Below are experts of layer 6 (counted from 0) of a mixture-of-experts language model. Rows are named up (a neuron's input weights, with its number) and show model dimensions 0-223. Each number is 128 + 32 x the weight over its row's rms, rounded and kept within 0 to 255.
Before each expert's rows: a language model's description of what the expert responds to. This comes from a sample of Wikipedia text that the model never trained on.

# expert 25
Commas. Commas in running prose, including fused forms like ), or ", often before and, which, but, or a quotation.
up0 [149 146 125 145 213 156 124 160 105 151 149 115  92 109 136 153 123 156  53 190 127 137  99 150 117 101  98 181 171 155 148  74 119 174 122 140  58 134  99 151 139 104 157 122 124 120 156 117 179 133 100 113 141 133 136 137 102 116 127 110 104  94 154 102 101 140 124  86  97 143 127 107 173 111 161 140 105 111  93 142  99 146  81 152 101 119 113 112 114 220 163 118 193  79 175 123 144 143 113  93  94  59 105 135 143 135 107 169 124 133 107  71 107  45 163 129  89 106 105 171 100 106 103 194 162 111 124 183 113 163  92  72 132  94  89  79 143 123 122 127 157 159 104 118 147 187 107 169  92 205 117 124  93 131 128 190  88  95 151 192 138 140 140  81 134 168  95 111 138  92 163 143 126 138 128 125  59 191 154 112  71  95 106 185 147 141 174  86 113 146  70 139 142 103  90 113  80 113  73  75 107 118 114 174 181 145 104  75 138 112 140  73 127 137 111 136 140  85 129 109 135 154 122 131]

# expert 4
Closing parentheses and brackets. Closing parentheses, brackets and braces ending asides, often followed by a verb or table pipe, e.g. "(polyester)", ".)", "})".
up2 [ 98  76 112 120 141  35 149 105 166  79 145 162 129  75 129 118 204 146 132  80 128 140 118 159 126 121 174 127 127 136  91 116 122 134 124 114 110  76  87 186 142 137 146 152 147 139 140  60 118 145 129 183 143 125 131 139 148  56 110  74  65  99 196 147 158 128 103 195 160 125 112 133 192 103 207 131 146 137  63 170 149 143 187 125 113 100 139  88 126  65 212  85 115 111 131 121 132 118 159 104 137 114 165  93 157 122 118 149  95 185  76 116 153 199 126 122 105 124 106 150  85 128 132  96 142  86  92 126 164  80 116 136 144 123 132 150 154 144 138 136 144 131 185  98 157 174 156 140 106 158 102 163 135 176  87  88 140 170 116 154 102 104 121 146 103 135 144 179 107 162 152 160  50 113 142 133  85 145 166 116 151 192  90 107 172 128 122 150 142 148 121 114 116 117 115 133 104 149 180 143  92 186 111 123  93 100  74 114 151 142 108 154 197  66 133 138 152 119 157 167  99 164 164 137]

# expert 46
Proper names and words. Mixed word pieces in names and titles, such as India, Nintendo, player, game, -er endings, and capital letters starting names.
up1 [134  92 110 149 131 173  85 219 127 121 192  80 123  99 150 162 142 119 147 141  55 126  78  87 129 119  74 110 133 185 131 151 105  73 143 106 113 163 158  93  97 128 101 151  84  85  98 188 110 111 126 130 127 149 133 145 154 160  71  54 103 128 132 138 142 105 136 130 119 143 159 119 122 207 124 150 183 181  82 146 141 121 139  88 165 106  99 103 102 158 105 130 109 162 169 120 160 121 148 143 139 123  65 102  80 160  82 156 157  89 183 125 119 142 132  86 128 173 158 134 147 150 104 126 114  84 168 132  94 170 126 125 167 147 151  82 158 140 164 184  74 116 116 111 158  80 165 117 123 146  89 102 182  99  89 115 100 191 125 148  68 163  76 148 140 134 138 140  70 115 155 157 152  52 161  49  89 186  88 159 134 121 139 170 172  88 105 102 150 142 126  91 138 116 151 158 109 146 103 130 100 143 100 146 150 153 170 181 164 144 167 115 125 142 133 150 132 125  90  68 147 168 142  79]

# expert 42
Single-letter word starts. Single lowercase letters opening a word, chiefly the unit "m" in "200 m", plus b, c, p, t splitting words like p-soriasis.
up0 [148  71 137 143  88 135 111 117 147  91 107  82 154  59 149 132 173 145 152 189 148 159  66 127 119 160  98 194 122 174  97 136 130  98 132 146 139 151 133 153 151 132 131 130 168  65 147 159 130 133 132 161 160 142 173 140 173 125 123 115 143 116 160  54  95 160 102 110 103  85 134 158 141 148 151 148 108 138  90 170 218  86 160 106 101 139 127  81 149 118 128  90  72 116 129  95 141 160 106 113 127 118 178 171 172 173 113 158  72 122 187 110 134  95 192 131 136 131 159  64  76 116 138 141  98 114 110  33 163 138 131 106 121 111 151 126 190 153 107  41  93 152 140 123 168 131 177 139 163 151  59  63 122 112 106 130 146 105 142  77 159 104 108 128  78  93 130  62  97  99 158 153 139  94 117 205 164 160  97 106 144 106 123 110 126 161 124 172 151 153 133 123 154 112  91 132 191 118  80 125  99 155 131 150 126  75 138 162 175 101 117 150 163 130 120 128 118 159 117 108 177 166 147  88]

# expert 60
Single digits. Individual digits in numbers, scores, and list numbering, especially in tables and results, as in 4–3, 1., 80-0-m.
up2 [ 75 123 160 105 149  80  94 127 121 131 150 117 185 131 139 117  95 122 123  96  95 119 131 103 201 152 130 150 149 165 154 115 148 100 149 124 122 157 135 133 150 131 154 162  74 140  94  95 159 148 113 172  92 141 169  98  82 138 102 192 141 156 132  79 135 141  98 194 105 205 144 144  70 132 152 132 116 121 172 108 117 154 122 122 163  94 148  56  69  74 157 105 127 115 109 115 127 127 134 133  98 110 157 139  71 109 135 117 179 147 115  89 114 145  81 148 156 156 162 114 105 146 101 104 120 105 103  93 102 171 115 140 112 123  93 109  96 106 122 155  94 162 126 154 117 125 109 154  59 149  29 134 140 101 130  98 157 204 134 105 114 144  96 121 151  71  99 122 154 147 155 174 109 168 109 175 121 191 119 141 174 172 123 104 106 131 125 179  91  65  83 126 132  63  96 110 187 102 144  84 165 128  76 149 101 171 101 137 185 166 138 151 123 134 144 141 154 116 249 115 125  60 178 103]

# expert 48
Verb prefix starts. Word-initial prefixes beginning Latinate words, such as re, dis, un, ex, inter, pre, as in ex-changes, en-rolling, recon-naissance.
up1 [121 135 108 149 143 112  95  92 118  82 169 127 138 170 126  91 201  89  94 115 165 154 141 159  63 139 139  67 153  98  95 138 111 152 166 135 149 101 123  78 162 151  74 116 100 134 157  91 128 181 140 176 135 184 112 135 140 139 128 115 165 134 162 176 169 190  99 135 205 122 119 117 178 138 156 103 104 128 137 163  94 134 136 125  65 144 155 159 161 133 104 142 112 138  65 101  83 138 111 164 116 130  84 151 124 140 135 150 165  85 108 134 163 109 157 141 167 125 170 170 120 160 188 117 101  24 152 150 153 153 209 114 137 105 131 119 108 140 145 175 140 133 136  97 114 139 105 148 102 148  89 181 113 180  99 149 102 119  90 161 102 160 142 150 159 176 148 161  97  87 121 116 132  51 190 183  80 116 103 132 135  87 108 146 113 108 157 175 147 138  48  95 143 142 124 130  91  96 131 160 140 175  93 119 165 106 115 163 115 160  85 119 197  76  51 138 124  63 120 140 133 110 110 143]

# expert 55
Numeric table cells. Spaces, pipes, dashes and digits in number-heavy wiki tables of sports statistics, e.g. the space before 0 in "| 0 |".
up2 [155 155 130  73  85 167 163 147  91 127 183 126  93  48 153 111 117 119  95  67 143 121 151 126 123 112 103 152  80 146 146 162 151 176 107  84 118 164 172 148 153 109 189 114 142  90 104 144 151  75 136 127 154 135 124 133 163 138  98  58  64 121 152 151  80  92  75 168 130 132 153  71 118 133 156  75 125  88  80 129 132 150  68 194 149  83  69 128 118 128 149 128 121 123 146 141 118 109 114  80 117 151 191  94 111  98 136 166 177 109 134  77 164 109 122 153  62 161 152 128 135  73  88 130 120  78 155 102 154 121 133 150  93 173 105 106 104 147 156 165 144 103 131  96 161 107 183 111 120 156 127  69 127 130 137 139 101 109 103  97 152 139  44 104  79 157 144 170 179 206 121 177 103 136 139 117  73 165  99 192 110 111 181 160 163  80 196  99 153 164 168 136 123 122 126 149 184 143 137 115 178 140 124 103 163 138 159 162 162 143 140 172 137 163 109 133 126 161 122 137 135  96 102 105]

# expert 34
Two-digit numbers. Two-digit number pieces starting numbers in tables, percentages, years and figures, such as 35 in 354, 19 in 1940s, 10.
up1 [129 119  77 135 136 140  77 126 134 115 117  97  80  78  95 152 115 127 183  96  78 150 184 130 117 132  92 128 167 195 166 160 118 178 122 139 139  77  87 128 203  52 164 113 145 138 176 142 154 111 120 126 134  92 116 150  48 107 108 152 125  85 155 120 167  97 160 132 151 192 106 101  81 192 169 143 127 114  86 202 166  78  72 109 119 158  88  70 136 111 176  96 119  71 133 157 138 136 136 130  79  98  84  92 125 147 140 158 190 104 109 167 147 136 117 122 120 133 103 181  94 106 119 112  80 103 186 110 137 136 152 157  64  93 146 166 153 105 146 155 114 186 162  76 145 112 122 136 134 106 138  64 170 135 135 171 147  86 133 127  99 151 149 115 182 151 120  92 140 155 103 184  73 135 148  90 100 143 117  62 109 174 157 172 103  90 154 104 112 112 185 171 135 123 100 115 124 138 120 186 121  87 123 100 144 138  91 141 129 134 107 120  99  75 149  89 108  95 163  90 126 149 125 101]

# expert 14
Collective social nouns. Plural nouns for groups and places after of or the, such as families, schools, communities, villages, land, plus some mid-number digit pieces.
up0 [ 92 165  93 120  89 105  73 182 148  26  89 107  70 167 119 111 156 135 149  98 148 157 134  80  99 118 123 149 126 159 120  98  95 148 188  78 170 101 126  83 137 109 149 121 102 167 107  89 168 129 101 129 168 160 129  82  60 146 129  66 140  91 136 123 224 144 107 135 131 144 148 110  73 137 182 183  80 106 117 141 129 139 161 114 140 171 120 137 111 180 112 120 111 115  81 140 173 115 179 166 131 234 131 133  77  68 117 132 133 162  71 102 124 109 155 154 134 159  98  76 130 126 132 104 148 144  88  86 122 131 140 117 111 195  96 137 129  92 151 101 136 149 104 158 115 111  88 102 117 157 138 157 102 119  70 162 131 129 100 136 136 134 114 120 167 153  60 131 179 174  98  83 188  78  99 168 132 133 106 181 115  95 116 105 119 147 160 135  97 156 122 148 104  92 112 135 142 153 108 122 122 147  99 120  65 194 173 159 158 128 142 148  55 110 108 165 116 112 100 145 108 128 128 176]

# expert 45
Start of proper names. The first piece of place, organization and other proper names after of, the or in, such as New, San, Mal, Civil.
up2 [115 102 129 189 190 100 102 141  99 139 171 116 116 114 105 174 145 142 107 180 102 150 150 106 127 146 138 139 131 125 108 130 140 148 135 158  76  91 139 121  95  84  72 111 157 176 131 142 112  93 192 104 185 154 121 116 192 105 173 134 141 180 113 117 173 138 184 123  97 184 125 164 123 148 186 123 120 116  75 123  55  98 132 146  89 115 151 164  87 118 122 119 127 191 161 199 152 100  80 131 121  91  81  62 116 184  96 150 143 177 108 127 102 141 167 172 141 140 106 141 108 150 137  60  85  75  74 141 112 199 127 130 197 198 101  94  84 120 113 139 157 175 119  89  62 118  96 144  83 135 165 143  78 148 181 154  86 145 139 147  82 134 132  98 112 201 155  93 147 104 156 119 180 101  93 152 114 124 137 132 125 150 137 120 114 110 204 147  77 111 121  98 102 133 122 144 118 156 139 117 100 131 148 106 153 114 101 194 134 153  78 136 119 103 134  45 131 123 144 158 114 118 109 137]

# expert 40
Table column pipes. Pipe separators between table cells, especially in header rows and election tables near Votes, %, ±%, Result, Rank.
up0 [105 143 175 110 128  82 107  85 141 144  60 139 127 138  97  91 104 182 140 104  91 139  74  58 155 151 131 155 126 132 110  99 150 115 151 163 111  94 121 152 162 130 130 127  99 165 132 155 161 126  58 111 128 165 128 152  99 172  82 124 112 131 197  74 172 118 167 127 139 156 131 147  85 109  82  59  57 168 130 135 143 104 154  94  89 123 161  85 143 168 155 151 107 106 206 132 101 147 128  57 166 134 113  82 197 141 204 114 160 142 165 128 137 141 128 126  14  94 140  68 123 121 127 168  95 137 104 171 130 180 177 165 163 132 167 118 166 109 156 164  89 112  84 131 191 126 160 125 148 126 163 108 162 150 143 111 150 152 113  90 159 168 121 141 128 147 155 154 108 126 126 137 134 110 124 105 130 122 146 121 129 142  74 133 111 105 121 175 116 132 156  74 199 127  52  90 122 119  95  88 140 149 121  94 129 157 141 118 148 134  60 172 189 132 127  89 101 117  82  84 114  87 119 156]

# expert 38
Commas. Commas, especially between place names (County, Province; city, state), after years, inside large numbers, and before Inc.
up0 [114 139 143 121 181 108 111 187 149 125 207 112 139  76 100 121 123  95 154 109 175 106  49 129 180  92 146 110 142 106 114 127 164 117 184 147 143 132 102 152 123 140 135 133 134 107 177 100 137 103 131 121 152 142 116 103 152 180 177 109 184 114 147 117 172 118 138 197 106  94  91 168 180 132 186 154 145 166 115 134  78  79 150 118 126 127  81 119 106 117 168  87 145 194 151 102 127 160 156 170 133 121 122  91  93  57 148 149 131 145 126  65 138 115 106 117 129 107 116 100 184 146 102  83 118 120 100 151 140 122 147 125  97 121 163 137 142 134 148 105 108  63 114 141 115 134 116 113  85 121 136 149  88 166  94 107 121 165 140 149 139  65  70 102 155 112  72 189 151 204 156  82 132 143  67 135   5 205 118 127  80 147 141 126 170 119 102 118 167  79 139 170 145  97 128  92 100 149  39 137 137 153 134 143 133 154 136 182 121 112 160  87 130 183  81 154 133 112 111 108 135 165 113 129]

# expert 32
Word-ending pieces, pipes. Table pipes and final fragments of words and names, such as itch, ule, ale, one, Hall, often in headings, tables and foreign names.
up4 [148 155 156  86  85 139  81 121 156  86  77 127 171  99 145 162 195 113  74 105 102 152 112 148 160 135  78 138 113 184 131 140 153 126 124 107 132 172  98 114 118  52 104 146  92 122 113 124 142 216 129 149 166  87 167 134 127 112 128  32 142 117 115 159  98 162 122 137 117 134 161 101 130 176 129 116 154 145  79 124 131  93 102  94 161 139 130 140 101 183 132 109 127 126 144 121  51 153 139 121 125 118 140  80 156  69 133 135 113 137  70  93 156 157 140 129 119  70 122 154 159 129 151 178  37 116  83 124  75  87 126  97 129 153  97 138 114 119 112 150 170 144 144  96  64 126 105  59 160 139  92  86 106 103 147  97 155  85 158 136  95 102  75 144 120 151  91 100 138 139 120 122 161 159 122 140  91 104 161 148 195 143 109  97 179 140  89 136 132 112  92 124 123  76 122 115 148 174 174 110 154  93 160 172 152 101  88 139 179  57 166 102 175 112  71 183 131 144  63  60 121 154 139 119]

# expert 9
Table cell separators. Pipe separators between cells of sports schedules, league tables and statistics tables, plus semicolons separating numbers in career-total lists.
up0 [111 129 130 102 161 184  84 105 126 136  95 125 130 158 175 115  84  87  95 150 135 114 175 166 125 205 175 131  88 132 144 133 125 153 146  77 136 137 166 117 109 101 119 166 176 180  66 126 239  92 108 156 171 107 130 115 126 212 113 134 139 149 131 155 161 144 128  56 143 146 110 154 154 155 103 141 116 108 149  86  84 135 130 106  75 106  67  87  98 156 117 111 103 153 140 138 134 114 154 109 110  92 167 174 132  85  65 151 143 127 119  93  76 149 163 150 136 147  85 175  96 134 143 131 145 165 163 158 109  71  62 116 123 177 123 159 120 136 165 116 158 101 128 119  62 166 111 159  87  72 133 141 124 110 150 171  68 149 117 175 116  93 156 155 109 111 103 113 131 123 134 162 182 154 148 175 138 208  93 107 169  87 128  52 126 116 142 133 111 123 110 128 108 119 144 136  97  86 116 125  77 115  89 148 120  94 206 117  65 146 132 101  98 157 114 160 104 184  90  94 162 120  93 111]

# expert 33
Word-initial single letters. Single letters or short consonant clusters that begin a word split into pieces, often after a quote, parenthesis or heading, e.g. c., p-ioneering, D-oubles.
up9 [145  61 143 141 158 128 123 109 115 133 114  91 129  90 105 135 168 104  73  83 118 149 124  61 127 128 124 117 140 186 180 113 100 127 109 109  94  92 112 149 121 120 176 122 107 106 102  82  90 139  93 151 136 137 137 173  64 157 144 100 129 132 134 130 193 114 104 111  90 145  92 118 148 179 152 139  93 120 131 160 104 105 159 158 127 133 148  99 172 176 178 122 172 135 131 159 113 107 159  54 164 144  79 108 113 130  86 146 148 139  74  85 174 133 121 112  83 164 102 126  98 116 129 182 186 169 127  93 112 144 111 161 177 169 136 197  91  94  92 129 130  88  94 167 102 129 146 116 194 205  86 146  94 160 118  97 133 122  77 112 159 109  97 124 112 175 118  97 166 120 135 111  93  71  78 178 132 168 198  83 135 161 141 131 129 178 139 166 144 115 155 118  79 100 100 119  82 127 172  71 105 142 170 107 127 119  64 199 139 191 206 122 123  99 164 167 120 110 119  96  74 132 115 164]